From a checkpoint of a small mixture-of-experts model trained on Wikipedia.
Size: 8 layers, width 224, vocabulary 32000, 55.9M parameters.
Experts: a softmax router, a shared expert of 256 neurons.
Training: a variant of Muon for the experts, 437M tokens, 6664 steps.
Below are experts of layer 4 (counted from 0) of a mixture-of-experts language model. Rows are named router (the router's row for the expert), up (a neuron's input weights, with its number) and show model dimensions 0-223. Each number is 128 + 24 x the weight over its row's rms, rounded and kept within 0 to 255. Numbers have three digits each.
Before each expert's rows: a language model's description of what the expert responds to. This comes from a sample of Wikipedia text that the model never trained on.

# expert 55
It responds to: The word after "was the", "is", "as" or "a", often ordinals or role nouns such as second, first, seat, member, known, located.
router:099145132143125093155114061124082124140107092117136129158141127155177120143093131108112159103127126105189167131127146114143179119088141114158166092156129166127100148153105130181160124129150122155138137136114138108151124119123106135085123083161111132142111172156077125122112115098159152139131087129171179129148164127123131108102116092142123135135116087119136137122098128123128111131160145101124125148154106094134134137138142127137126117129077119116118138142124133136171077133137138087132155144111149138124161111112100050130113105071121118090154122145111142162141135153102127105140138139097098110092130139171119133145159111111126169175128145154148131103124137119144164075115
up4:132130129136153146138129143133133115141107127102102128105165085115128120129129093128094117125140184138127132127130102115141180097120126117127135122126159140132153143150114126126128128134118127109129142157130110121114150144109127135178130169157144157114123127125097084124212084116128127148104129074125171123137131126167132133125132120105100156128133123035128129134138132128173126143121135127129123137117188064113119128164124105114123131110122088139191129171137133134084139119143149115132132118145134136128105120129115105140090124126095071115136133122147034124088128122112124139109168102101157109164146130152128098130131106170138082116207133086119175159117107147120131117145
up5:126124128141092148116078126106127130110129141111101186107136170124125139122110124075142165131128187143236117109129145139119124103116131134092162125128101126129086139125117118100124137109119128128134128102133131130146117135093110121113140123122144115092139169132128104115159163156114202122127162089117170097133126201118155137104127158118143122121113122155129148105168141112136099128132137187140185132153134128149133095171190152162126125132121091154154123129128125139171127129131128115128178104094124135151157087122162075127081098112162144143136131126130112107126124109128129153138103118117131132122122141128132115119110094113140135112159146166164149088121098138120160121088
up6:177141194113112089139118080130126126183045113131119122123114119129137124135125130144150140110128144134138165126138115121128126167095142127125189125131119127117118102113088126112127129131124083121099105119120148103128126097122111119087127135133115151114126138121138135129125133170123172141110128114132203134128128181137168159123128185126129146141120107140147143112115198088116086122114172129129129092153107126128135147144125120128115145118161071145118092145090083210129128113114165128109133125121128131144110133114110128129112122150074124128150150120088126128179155140140138104132128102145128151104150140138131109108143122184178134142137061101149127150168142094134116121135
up7:127134179112138110116119124113115171097172149129145160135079129124092145143166143173130161131145100099152131118140130166128096095088128155128150121121074094111146085149132084114139146124096097140130131162070131162119158121130121188095096143101142137128174128128133136118120140105130131109154092156132168117122132150147112143120163107123148132145130102119146206137133116127141128115065131115101174142130131123129142118145126082077138127125129180101117075121118067083138107123126107114117130158118203126127108113140133175123115119091162131132149128113138128133126171120121132118121157155135123128126107118110100126137134124102133128071142143121143147175128120094153101107112
up8:122131113163124075111119183118118161127138095110132087123125137126170128126133104160118094098111163169136107125066158122133133125131078116119141129127144167128096145145147151165122131118153140140141126126105158081127130143128103103173130129142129166114141117111146045045133086124171116106085121127126155159123173151147189167118147088115154140129128104167133065124133106141136156126121118144129115124148117134125125117119136159131094131103109142125163091119130113128156128134113174144153112128153145128124140114115122120128160136128106149118141158148130168107201135152132087126102110129129121112130078127129129134118124096162111115126147113130124135113176085119154123069130
up9:169124160127127128154127099127130106122128111192137157130134144120147124180121138115155133124135116142175126122143085097206113142077154051133101088162089093104126126121138156146141110075127147174121138155129123128129137111123147096128129098169120142138134106130124123129178103119131121102141084174127171169084103114068107110117145134105131120088137124116168133137134150115110126125109114122129125166143079108092138126119120188143123137129117137170138109154104142127128125126131131147118127148095128098132137138131125080110128133108166129097129128132129131124091137107120135124136129157148150072131121206175124126134096109146134163154103127120134126160122121170124155089101

# expert 57
It responds to: Single consonant letters or short pieces inside foreign or unusual proper names, such as Wy-c-zenski, Ky-z-ylzhar, Mous-c-ron, Go-s-ling.
router:130144116126140098131149125139096159126121093129094137147115198136164141151079106114122158097141154151130101161194080113129124122141138095081167123141178142132158126148129123157148123118181090125156148095113113112147121092109121120130132120164092099118126176150088100126110115150142136138117150122173111153119105122118113142135161107194082136153128125112153106132135156132131110132119058116108139121138139114177121132141140160128149125079132127092130158122099102166133128146123126139133144145117153062152121112113114128108132125148131124111125141095084122148130081119122092111155148164127103054118137138133123128132142099127166110147133104115134180128108120084138139142160
up4:171098175124071111146126091120148133126104082125129077129112126127142148156119125077120127129128174086128120150120159104124129141124129142132131121115135125128150134127097139133130108122064105139157133073112132157107207129113123122100137119140100103138149104137125109135126136107126128154122094120136146132084129127111122117152138140150116119145082120109129128135127129126125132137134122130120099119120217104131152170117190128149114154113103136106143091113124149136116115176136135099152091099174119115128160127125143146138154128139128211148128119099154130128149130132129081149154078125099128147127076174135117129132129182140108090182117128153103137133164125145118080178123
up5:098135146136128113158125121159165108144129102121055118090117119123136179135146118088114150117121182132173148127110149132130066123161106141128111089136142126139119171141142156133149131134127155154130116097118119169033142095112097161126098124139130125129120113091127117130124160108117109089151182088118127126153128126132153125109133125127065135116132120111124128120135089126116128135161127123102125113132121131127113123133117119138121171105128111052129131130068087124133125122150131176122183111192108185124118126147133107121131127143129129133124138142141151088128134126114125138159165120182140104135136118132108136103131154091172128132120121133131123133168096133208139117102
up6:135116097120129127129091119105119134159159093111104131129085121063112115155112123126131187139145138050120131117128110156130133073125128137127155108135127141126157131097118136130152129138134129119143146132113117134170129114113130126144137122093127122104134103128074133154116064128143131080171137120134128179142148100091096140134135159128168108115115128097131095109158055130133129154124132123168135119136109132175129170031158105133159139141136124143112160145112117097105144135172118128122112100124120148113140142093173164160134111178137132129128116119128122133167129124128072076130133130125081123137114173132131153139073176117124131135159095127149098118119132124129114147137
up7:163122119168170088176128116136090113098147084080137170184123156140129115129127126129130158140122071147132098114138108141127064125116127150140131128075165174146108114127132107109124124133121134129129084122139125100113125130125146170128120109164112097164125152084135127138193105095067108141140126130148121128119108134088152129128137087129124084130121115148148152107129152141140103125175128123099186126065101097135123122131142140119133145104094166175126184133127130140127159126128126146134125123115129131136090119136160125143121127131109144115166125056114161163131130131137131127135134124111027122128077127133124139129144121127120137137155113136144125129095092143129142116112
up8:117151104150128149089132074083104150126129119117123145096160129124127113137126080122128140095145154139129131109133120107153120144090144128110145116101152124115178116105152116118137128139155072124158140086123160134133110140146186127133121138124145128139094132130117094115128153123123151135127095128134124125159113131124085128126126098125120121047142131128142133101149074145123128146146109095122105128143170124141102146137132107134174125118058121101143125148149130121172116159180138146117075123085134125128123129128149104101123124105138136199108154132063135096110090125128129148118145114132196123152127156134132124127151164124104127185124163170128149173142142064119083159101
up9:131092155126123149133178114128132144130118092154128128122192091111133154166129120123138062099087177129135125125124141135121143078129062149122119164125130127118163120176174174168138153150146108127117167130147139116193132125122135133112146116144108162128116097116138086117136137104112133120188173137164128123112128136073154125109154121116120116133146140132089128082118091128133127132127066119169109132128147112127138122118127136137122128112178144153113124162111105085139095180126109108110133123126146123150139132077112130109176130168113121089122139076132104145160096098100108142130122167137130086143133134143123109099125081121130104127128150106067105113135119124138129113129

# expert 15
It responds to: Word pieces right after an opening parenthesis, bracket or quote, plus table divider rows and LaTeX pieces, such as (con-side-red, (O-WL, |---|.
router:140158140138130131181125129123107118165117120147138122148164121156167060153101110158121141135114125120159170145139082140149145132105087170129103122143139145115115133129126093142138137133164118109125137172096109150106089115134095113136094137137111151109119146086107170104119134097152151092116101142149123127164178109092103101147143128105094106082131128120134181136149126114120088131111093101097158132138110115130158131157136150138139134135107123084119133166134092139123088114104121118135080168094174122094121136100078124161177126073099156103124125126085154155155111127085087134156150134152114110099142183140118155123124147111133150136138165110147134134096120154160133098120
up4:105147126115126129131140120112151137127121103120166116112161127105131104128097128150128170136128153128122106132127097113122135171153124130130117127139121106198125129126129129143133207113104126142142147127114128080124129102129140130124010196098154072118134127127145136144125157137097126085133132126214144143122185141102124134098123084101058111121121131078109136123168119107088118130133131120164123129168117096129134179127149126158126167151184111132107137147129137080127101115133097127115127125131143172126132144122111142125131100126120123124116127149127118085176112118127108119120121134109117111123120138125131133140157129130117158197161121154136129108080130132118129125121
up5:129162135143129128160124153165131075156132129124130135132111126081186124126118126131168126130128117136118122097139091106156136208134127139104134118103128065128094055218151133124156112093128122129124130142082130094144129131133122177132098111115148135130102102099163129131119127123166134124118170143139116107147134126127113132105124120128123156138128101125128129146129137086133116066128134131187147133150124148151121123132125116179156149108136113131133108193134128134149148126130118140129130108118179105197128136124154129111154158131143135107143137129137196151149090132118127192133160162108114127067172117124113113097085121152110130097113128141132126140126153116107143111127
up6:140117142120181118131126127105113117116126131133101099185122128130126089143104161143095134109114141139127150136109160106150139129104107087126121131170124119123170044126105109133109090135141089137099109128128117149128103148105133146136106138113107142108123124171132140138126138141115124083128138117111111130144143129119131118121132147080128148101185082106096156149121140113185129144122132116098128178129206125099146136142147129134117110108135130100123136135128104127141113149095128135136114163108215129126149159122132183133162152114128119125111124132103162163119136116084143104127193179100070084132142117150161153157149128119174102131134127105149135126186090156119100129128
up7:094120140107117091176124119093121131140127141158144113128092128095178086129173113125078141164129120086173100112128124114124135128092123170135143178131129150131117093137168107125085128131113097147116156098128098133111127115134123176080052155123144141098116146106141152083143152126129131152119096146102118119107127137128128126108101106127113158143129114149137120128138118127137144124144111134138129118120145129121139173113110125129127134093149125105062115141129179127129115135128130155229143132129124096117101121131185132141153130130172183137123113147119129085157122164109088137147084092132126083167127142129129133132129134187115121145142185119127136097164109127146106130134
up8:137133135127125127149134131121103110154100128162129127148159095165120130127086125138130176117135129134142107158107175139140148111152119140137135131078098127116128155125187130133148132120129116118130144129118134132085142118125113117143105139125131148141144133126147137081099124103133126110115117135111113121135171086182074111120127204076128123112131102119110151136168115115135055100082150073130126159147122102131148126126135111137120069119098130142127108128171123127131127144110087102151129125119131150136121128161104207169135133109088128169126132159114124122130157070112143122132157116146112126107129144136114149143102128131086202117137198128113181129124134127178082111148
up9:087130116080076090157131169128117134135105095134161124133139085131143161129110088110132145169145128089173129137130127121158127080141155114106089139134112140114128089140121108139154130114149128147137074105130140127123110164078132145151100118077139116129112121131107124137124079133173131105153139133134175099188145205150095129121154143121105128129125127162109150130108138154066138128091118122125115142121129127116128090072102128127112178159135131116167140124121126138122130128083123135156129106147127113195118113105183140118126173153123126124133131146120161101129133129120105128174196172121121139111102128109140149069128143117124127144104113114095136137132107156106130126144

# expert 34
It responds to: Digits and number pieces in tables, scores, identifiers and measurements, plus unit words, such as 280 m (920 ft), lb, and –3.
router:085120124103182129115090091125127180164118100103092104124149139142173113115126100098178173139125148105123103155117095138110140100135102171144125145162147127123087083132126097114123159111102110136095154138064134135071134109081134121105119103117157140123163168126118080094098125108121113141115126106168134104126144122096146124135124121140146137128057150109141163128161135104158147156169078137119167147135121123123132145083176142157111101139125127106144142180111111181123138132139144135161124122145124143104109116130110120139129122140103160111096142151103128107134110145086164101149146121097118113105152193135140110144127142135128103134101127147165151131110127159161122126138
up0:093130101128132124139109132060126129131149121102157177103107183131163133131126141096159130123106128131128131143122135130119134119113137070096141120130129129137128128130132059134133152165137122147130091124123120128170125088102074125130125123121105094188121145115124137231163139167122183128127125134128139128127125127116119113143181108101144133128119110124126148132114119111132146120144123125097122141159098132126127163132152138101167132163126138122156173126124155132105128101041127128128111139171109119102115137137146111116133185138112135141086105156165137115125085123105119163129133118133132187114131147118138148126132070079152107111105123121133128123118104067138121154183
up1:123121147135125131132133115129162164132153159125088135126110138114131126118110171108141144130112131128150138106109082164120134042094113154109141092153129130138127144098159094140145168120145139134128110178123171147130117132127160105086128081128092132144190143101121151114135128106125099161151139141139159135127132156109177125127143118148123098141139074153113111160114194120116163121110131092136136143155153083153106110089121136130128124148130123130154122157152126136128135131144201109144127123137128177067123106090116094120127127081145084080087124158142154051139113129091126106132129112128148131169120159135121134136128149147124117135135116152139063110133130114099130117106
up2:144153122116122120119071113128128117176128125127098123151138167120114136135143106127150130095120138115125138115178127127132122113111135146119129055136153116128065166150104143124173162124139133133131127144116132169098155136152132119130118146136134123122165127114119101129124136145133125142119112181122136152093106163105148129118197158128123126139143153128072117096153106146137139124116072124130114122149122111121150138123182126124131138130132117121079111162085100097103118111225150117132062127116148140133071108127146117152144140131116115145142105141130139092120127087076175122090179124142114152146185162122128154110120122120125121162128151125119129109138180142064117150111
up3:127135158148169123120106107137127121156129104106104122151137169130135144125141127156140163138128121127121159137080147155150123128102098064121116060204095124145125127120101139120134137126159123206126124173137147096152136123098118125121104168117085178130117091096129178126095170159166130154129087109113130146132101139117130210127114114124108107134129092128139149129115148131181125097080091127129121129121160092122091114143140133129060133123099125121093113163119139100183100149128128128135116085201134128133114095153134128120133131119094099130147137124134131130132136140141137120139122138068135127129135136148150141133124121105135119132112130073139097135137101124151129119127
up4:083159107101120077170107133109120130179119136134120134118180098171129136144089098151124136123110169161157132093110133161160132140164105109123137136110135122131148130099125128130121129125109179128094148130127095123117128140129121119133166111130125094129128131132178113103134126082128100117130179138170124084160128117171127110182102098139115127116131090148137158114122116121212084119114122128128126142098114145125117131092145160148133136137121134128144114129106124127130159135109133109129167149100190109163185131131066121145081068172110148128137135133128114127135132126084112089126095124132143136164119060146091164138124126126127146135147127138117156130128151192129130138123
up5:135133110165145180151171104134094132108128177144132148123179141122163157129125119142126116098141120171132130127130121098123118165125144112120128129102133189117110139126126156110128106117129132123164130142125150135122137099140068130132118124108101133113124132105114111130142177128120113127131138153121128140139135080131128127131074120127084120113083131056154181146129140127097131139113131075121113095145144123162150126122137116084114111149173127104138122146124129120241098138130090107127129119172130054105155134127126176209096196126130117132126125135131132128095128152142139127130126100095133133123118128130132126133095136130134132124102124135140111065102098118150151121141

# expert 39
It responds to: Verbs and participles that follow a clause or conjunction, plus the word due, such as due to, moved, located, allowing, according.
router:103137152105148103134138098108098153134098131101130124122140120134090106156098105113161140111135153102199161150125128126144178118108141150186123125145149144122084120116102123167156145140130124124087146108113147164114131112117136124095157108153145154206155150105076112111125123116148162112174098144170180134156146156114126060077138163131111131144120099137155144118131148139149131124140115086070121144174073119133123180129143149147136117130145123114094147160115090135117085146121164090158102112113161143104139110108114101141148126107091146126114097129121147135153122144119134104123117125120100112077134163122112108131117108096125145143114166129141135138131129088138120095108
up1:119120132080106125059135130138144099166156128138116105129123135128132129106133130109171151130118130096166138132111080127133203103106120151174127128131101162110139114107135147155158127114150151122139129122124140132105115130131148111143103124127143121124128122125142166124126066206113133123125169142165131124077073121136121123167110118064132074149127138121156142097126165107098116118138145134144174144095127087128125197135158111087121126122127152099114136110092111102162137167104128089114129099172127127112144121128065137140098080161101153141119100127129136133174122148108114139126105127131155107125101127148146157130131112157127136139150145137191181137104126133113127131140
up2:109134070126140115161128141123129155126144160124129118174145114106140122152164086123127114156179125127173127124127130145141160125125076123134133119154123129127085128103112082115075140112096057150134127182114153151113134130131149116104125130159117141155140133128095112138151041128129123125127139136124128169126168112119131129102122129149121142129128135062214112154133127116114115120124123149149188094163123114055114132123123141134152128098121128127128160108119128108127132154145130138129128126127162123148154135100131122125136134133031150123085131111128128124136110147103158120124109130186130123123136109118125116124137125138122093174123157127171162124144097128129061134139
up3:111133162129155120128086149129133129129124092138128131078138156118191136104129069101164128128127111101137114192143133140124139128142117159129136136131132127165125152118134094102112169123138135157130142149082133144125122111096140131183138122125145158075128149126113101167179127126161102105112100118106119096131131068082122143109128138100145125127179129107138128102137121154146132104125099120156128128108172081117122125122136076117131099144174165115094130222141136112098160121173124151129215123136147110132150124128119130102090130125131130126094121145125150128139136107160160131152118136133128132125053112137124113133113133130137148119165128088179129153127131118101125121133
up4:122136121126135127130120124104127150137109168087128085116139133123087175123132117182130134027142124101086133126187148142160133113121127131119146140125133130103104125134085151120114202162143108144128171110133132118132090065125133149128109144125081119139133123122121107102115121100142159176122109126151133118127140117135146130122203124164109081162163164117133132061125129151151127140167127136150127126122130099121107130128100103106138170136082157144114134131133119122103153138105120129125116150150136141156137121094156107120129127155119126103104080114124154142168110135126090126112121139138138132126128131127157149115135125143113141054123145135110102140114205096132131126069
up5:123133136128145124112128131103129120134128105126139140128159111132134131131116130118102113121113137117134132148119151110142116107160208132102116127129157173128115152153113082197131107050132127148128125093127144136128146122113101118071131155126125111124128093104115129133112103104155114132107126128168108144106105137130115144100108185172128113127109084199127110136117138121083138141133126134063079112080128108133127128124143111116137142136128064124128129169139156180124135153094107115227088131145146132115169111109113153131150133144129153127150141122119169137111135114130130127130131144131184125085071136166126121122116123084128121133152135203134123162129136140121132120128
up6:117144184096153189122131134131129134108113141123083127117158142126102098094140132112082145137132118146149100128148117130127144099117123161139221192126141113129114133090098103119135118115123119153133111126135128191128132129173147125133100114164090095108113112091088128142127132102097128161136132131166122088132117106125130131176119122128150157185127116105122141118134083126098090120115136097143126176127164183137105134151117117139125119140137165101136124148128157129119133132157117142145121133142133105155153119114188110150113134136131143173142143093109071108135125128118131120118104144115121136103173169133122089131154134126092133170103130124134149151135123088191135059136

# expert 58
It responds to: Middle and ending pieces of descriptive words about architecture, materials, chemistry and biology, such as balustraded, clad, clerestories, brick.
router:123130153151125130152097068137122180140121083139095137105127142148145119130129103126162138120100138089125104155102113118152140107107100153100126136144165128101101123153148116151149136103174105110125162125149124191162117120113156115091104106186131146127140148115085095127155136117168142152142145135137168093141187161130125131105111099150068142122114127109134125119154177109128150161136118083087125138121112114152129140125126160170159139098107104127135151129106092121122062121106144143115107157129140107146131091136158101160133094110126127112136106097103104153141116132111102120153157167112164140128102164126124132117165117131082119116149100085136170074109166101133121106158
up4:126130176126108126134125170122151128121123074124127163126137141131144166131154066118095098133109116150139126116050136131131142151126122119129106132113088135167126147142109082090132152085129092127131118122115187128138144130126129135133123145164128173087115174122059084114145121127148143173120126183134112120142134126123116150128130128106128136145129176137132142067142145124164124133126104140128114128056118067162134070144127123139110124121146127094122126130087130130134102132131141129149147119200141140170130099141102113106135128091104121122128121123120118150127094054107134128134133129132117093118167129151139118160101109178161125132154108128131082124106138130128140109085
up5:131096179136115058131120134120130108140125172127113152170124129132166131144124082134122126123131147139117125115077125126090127094128137132102123135156099119128132125125117160150185157142124145119139061112157119149120090123101143094133111137122128119137147079115148128067128154141138078179124126124110146128072152122112134120112130136191076117093113126142125123159155131125134084128158053131112149123132146103082125099141125096139130129119143117101126088141135132110119148133078177116136165127128167129067135122177130121117136115138095128167132157113124143140143115126105089129130144126124070157140116099136152159132128120194092176134118136128106141135128113118167121129133
up6:128133151140171130097118127106089175124096169123115068126127128122145129129175138142128128096117078111135146170122156113111128111131127146125128127174169131115150134084134126105127116108143128125117133135115168123152128139141143148111139129140121106120122158134116105166142111101166093117098107105175126120128154130171114138121102128162117152128120116127124155156133124131123126126111108121164097147049211157136144145128102135128146131128132112127128129159136109146165087095130193126120163124125185140123144122168130128128126123110115128135123124171128111134170128097093130100125136160173138108124127185101023125092144117127162128129125145121186163126122105099132112103105
up7:090110121109144096095128128085107151128118121103132125124126125128110132127105138116180102119101122124099118129118131103183154135100082130088103119130181130117117150136138085146117150099155131126127071121119136117132154130144128107182133207178130185082115104116133125129158111166121128164123128124133131147141136088105141081125129154101144133128158114105134113149132114130167118125178103107129150191084172119145111148102158168093140130149132121148118126088117146151121166053128145157123122159123179130139157102091143105162119127119114129131136128091114145122113115106158114121133134169177170122138157124123104106086153129109153165127115123127093123154154095125130118132130
up8:154118141136143127145110117140150118157135211121141125109126115094128132123121160108128128097127151138087039166079128140129134125118124132127082141116135112159126135144120137127114140127106114131155140097104094123130134126106108177074131059125122123128128126122129150123083142128058116096166145112134169075125121121147119129133174171129092128139120105123116159127129172136125055124107125103164137102140136115120160128125157142173133106145130126130116127135123135092123120135133135096140129153104124204125125100144137126158128145086107056076145148141126128092106112138127131120135108125142146128119134120183121123136125164141155111143137110199146128132124126150130176123139
up9:131127122144125114132130134140111161128132127145118099125136134120129114215127096131127144118137135118174120130116117125158126107131130130124208165133121137043081128127069122117121162108120126127149152145112148123127135123130137186123127134122136120123114143151134135130094139201155113105126138127154126128144154107129123123129128142148152151149132129133103059105094168159130176131142133127110126127122127176140149127128124159121099192128118060116126146121140133131118107122127128141151140143130136116077131140111039169132129104170109126129139135149108123190132106074117146073151150130136048118127134115131141095119151104115115110130117114113144128120083112109126133134132

# expert 0
It responds to: Standalone numbers like 17, 22 or 30 in tables, ages, dates and percentages, often followed by th, years or a month.
router:136162123131135118156134111124129155129119088103108101127162143149128107135138120049141115122134137103113158159138101177132181078069125165088090152166125143120136127136111100128157158098121095120109147097099136114104129120087107136094105106142119110170178189109133117109134117130137130143130139126140193130121135146108118122116146097123126145128091121107166122115131120146139108102162106092115135156160141118117118162080179107152134123122142124110092148206108108147107115132111163159163125121111139121136140134088143121163160132103121174113130131122136148101109126158083145112119145151100105141120124148129112117124134162073124133156146149149113098117086144122142190129115
up0:126167089113128129137115180123136167129131166125124092130111113119145125134174124094131148126141164146061128163129130115122127126124142152120123130129130124152106128134141116128124081151189098135125145115122128095075125139144066106073122139136144155149166156119167101126136106127163181067131115129134107109162116141128152124133183128147096137128147151107119156087158107126098128125128128130072125131083175114118108113122113194129105129154117119124137167152128076141095044142118070132114125135119122131124125128131108124168134144135153139115095161121179088126130121116105132146118128133109135141135128122065140103137130134142123136121136124134106191087092128142127131128127
up1:144126130116143125120114161141127128109125106128133132125117106074192135089127117088201131167114129122157129157129098140155121159130133120128127100122127109131164128157143066115126129051099168116133124143105132134096090135122127109120118123127198118161148129126127138135072090076130128118162129128119159169144156112166117080180124088126145129168129118092139089139098126127132101080132107113126128138148124128201122093132132143136116139146132133128122129105135129171147138165135119128128137162106144106128108128101139128131135139139116151127130143121082177149154136124117123125134127129140131129133122143140058124116121118096088088104078130046131167125134119137113163129134
up2:128136104132172126110089142129151138113105128141138128120152114133155121125095124084118130135129161156130125134128130130125123123102126101091172129087159166168115146130096097124129130122122128155082127127127135133095128123126156134130145120163184082124167163184121150107114129107178091117126157140128129085125129125131113151140119097181122114133155122096149107126075164134187106129138130126105116059123128134185158146095155102104135116120120127064092127134150125091155051111128133118139155114123150117131098128124123128123135133155075128136125129127129144138156144142121125122057137117129155140148187127145103122126139134136108148101143132107148126129184104105103208119113
up3:122151113132125139132129092160124157110127130122073125123120148136128190127102146100123143124153110138089125135071126118122092128135159140130131131130129130119141116083120127132113131146107075089114148142136117164134132105112101145185108146143111107130127129131138113081107127066148130124134096128131107073136115141133156106130164164118104184120080126174157088179128121126070156155121156131156116130126120128124170138123164119121123118151133122119096107156137134147166125123128101114195132125197105127093121094123137132130106128143148181128141119178111127052117158119094153123088123122113158076130130160120089121128146119105131125186152112145128152137108137153128150109125
up4:124184118136137142126134123163132124147123128124102150155138098127127131100093096104124118157118124125118093126088107108124142117122185124135091175116134128133095130106129081146081139140127126122125126095104131163095154053121111132179074135153127106132147123168127137128183135095097136108138129136125129113102096145139089123145121128106087157118119144077146078146147123123121109130120146111202134125129114126090162158133167126111115129157100113107130105142116151120124129123128172119172085128134131099120128122123140129112104064117106163124148137156148093106120135133107128177117142104121092133143136169116064147152138141160133132146123120085161146124145155122119206163132
up5:129131132129105127134134076137204131169129124126104122125156107121152135138128117137151132125098159110132082141139122096112124135110133131099126126069097142116138118138125095128141132103124096123194113100126122129084212126146165128041129116123134170125141153146156128113134139133159132142168154101134167126142200158175077128076166127127091143116100139143129116122114157093158133128082120128135195121120154119108107113127160124200121123133114111123083041109116122135128078104123127144151128130153122156150126129114133133158135103131119141133125128099129145153129128113127123168151131124133121139084134122138127145120095143161126127127125140127102110121131120129130140129140

# expert 12
It responds to: Single small digits 0–9 opening a table cell in sports and election tables, such as goal counts, results, times and vote figures.
router:116152147141142104147146131087106124150132099139124108122141163144168109108102148067154171131108151112117152142113104145155108146051132168123137113171165145078116120127096111133156147136129138113125139106095099104078111110108123138134112085110112121153154161132140097082102094123119160116127131119143198113174120160086112125096130140151134138115107099117172172143144124122164123143145124082124130153140130109113178155113155137157097118081164114113111146166112116173100138122108122137111111143127130146133125139163131119157150125086108155129119130094140155127131149154116147154115112146083134111108153154142120090136119126121133118163173181115174108091114105154148126095142
up0:136147133070133106126128133112137123152118118118176111125158155110125143122123128136168122111132107128126150161055129130105139128080132124102102143153132203111139101118149126124128080139158117188153093127098092141133081128128139119082128115138136129129151121079185128132115112110128130133112116145133129083123053109139140127133082099154124109146121117129105067162164136123078107128121136145099077128162089115138126099106144113125111172110118124126207124135075156134133130154126173149111107144123112131109177175132149121163116120130098135136129159169152128134161129133093149127120150142114079152128135120132134140120134139088142099129143107129121169133124140129121114105119
up1:131145124137110133082134128043127125135128107102127126128182151126140121133127144159145133169080135128136115129127131132111133124093125115117202130139115109130132110110124133109082154124123130145106134120136111130129094120150105131114177115130120125214132126163121151097177125135167045123110125148146129127142124130105152077074156123143195125126131130113083134152165167110125109122176124135187133135100130089159134132086136121119067147127120107123125140128106065137130126126181131118132098125112135122123103107152185151135102129128148098108102147145107121143145108106171125201140106133123136145126128176130122120133144137134131117116129125130138122101132124099117125128131
up2:120147128120134177135141191113130087242133134132122121124098147126119126129140088143127151121165056107145089104087112070100123130089131101139150102159124129135109129157131122131117121127122130121106129146131107114080184137088120133162108099134110119129128133157099127140146090138130121153134136114139142121115176171118127127109136123129136116161108177141127127139127176147116183177121128115123131130086142129121122135121136128111126146127064129157112148184148143149118096169134080173098125142196112126148127130143146109130120130164128133100122089109141116145123182133118119119117170143122130144158093121121133133142109126147172123144125147139113125122113121129105175127114
up3:105130128123118116165145127128100143111126142140175074118128149144172153129136141110156142124151134172081120114128071162127128130129131133136121128131119137112127118117132128080115132125151120079161136127125140116167120131119111130107065163131129131143142173158101126122077119085161131130139142130125144130117124136127080094113124148163125142091128155137147126133088142143124147127117129141053155095187128131131122099130195147119128124100145133127118094142057115104129142112103129098125196118107100130091125104113108119175147118154073106055099158138143124175159180136138115136135125117074133144134127155124120148121132125186114157116113127151150112126116125123100115150140
up4:132092133130124120093118131098108143101132133118122145131045134138120144122172145127130083173142149112134133088120154126113161131138131128125133126116057125170132089133128127153170150128129123119136127127135124125146133127093113143145117130109129108208128135130142123128082145156159130114127126201111086133125116126148142134128122133134112109172159143135128123102134114117160092137126118124146128126129129138134123101097129152125130129153152133063131112144171126151128138152131119144095100118104140108127115119149138116140126120172062127086153130085107118171162130130120145130105108109095133127132129154230098154132107115066129121114132132094112198199095125146131132136124
up5:116167125138103139147107112060169140105096155091109144089203088105129170113090164104094127125133124128156128145135162131164127157129131123129112197127124076122130128183119157133124127127136153112171134125120122134046160102148167142128132127131125136156148127160125113076119126118151118136134127126139156126090130186093107124098123126182123103136167130176139140093133132095136114120141104147139124120086130130146147133104157127130124155124098162116126149120146092124156128151121121106157129125141159077152175117140105106130127153110124099103151100071118101150135129129120130155122119120128138128126120133142177129104129118101141125136139134126095091128153174126107117191128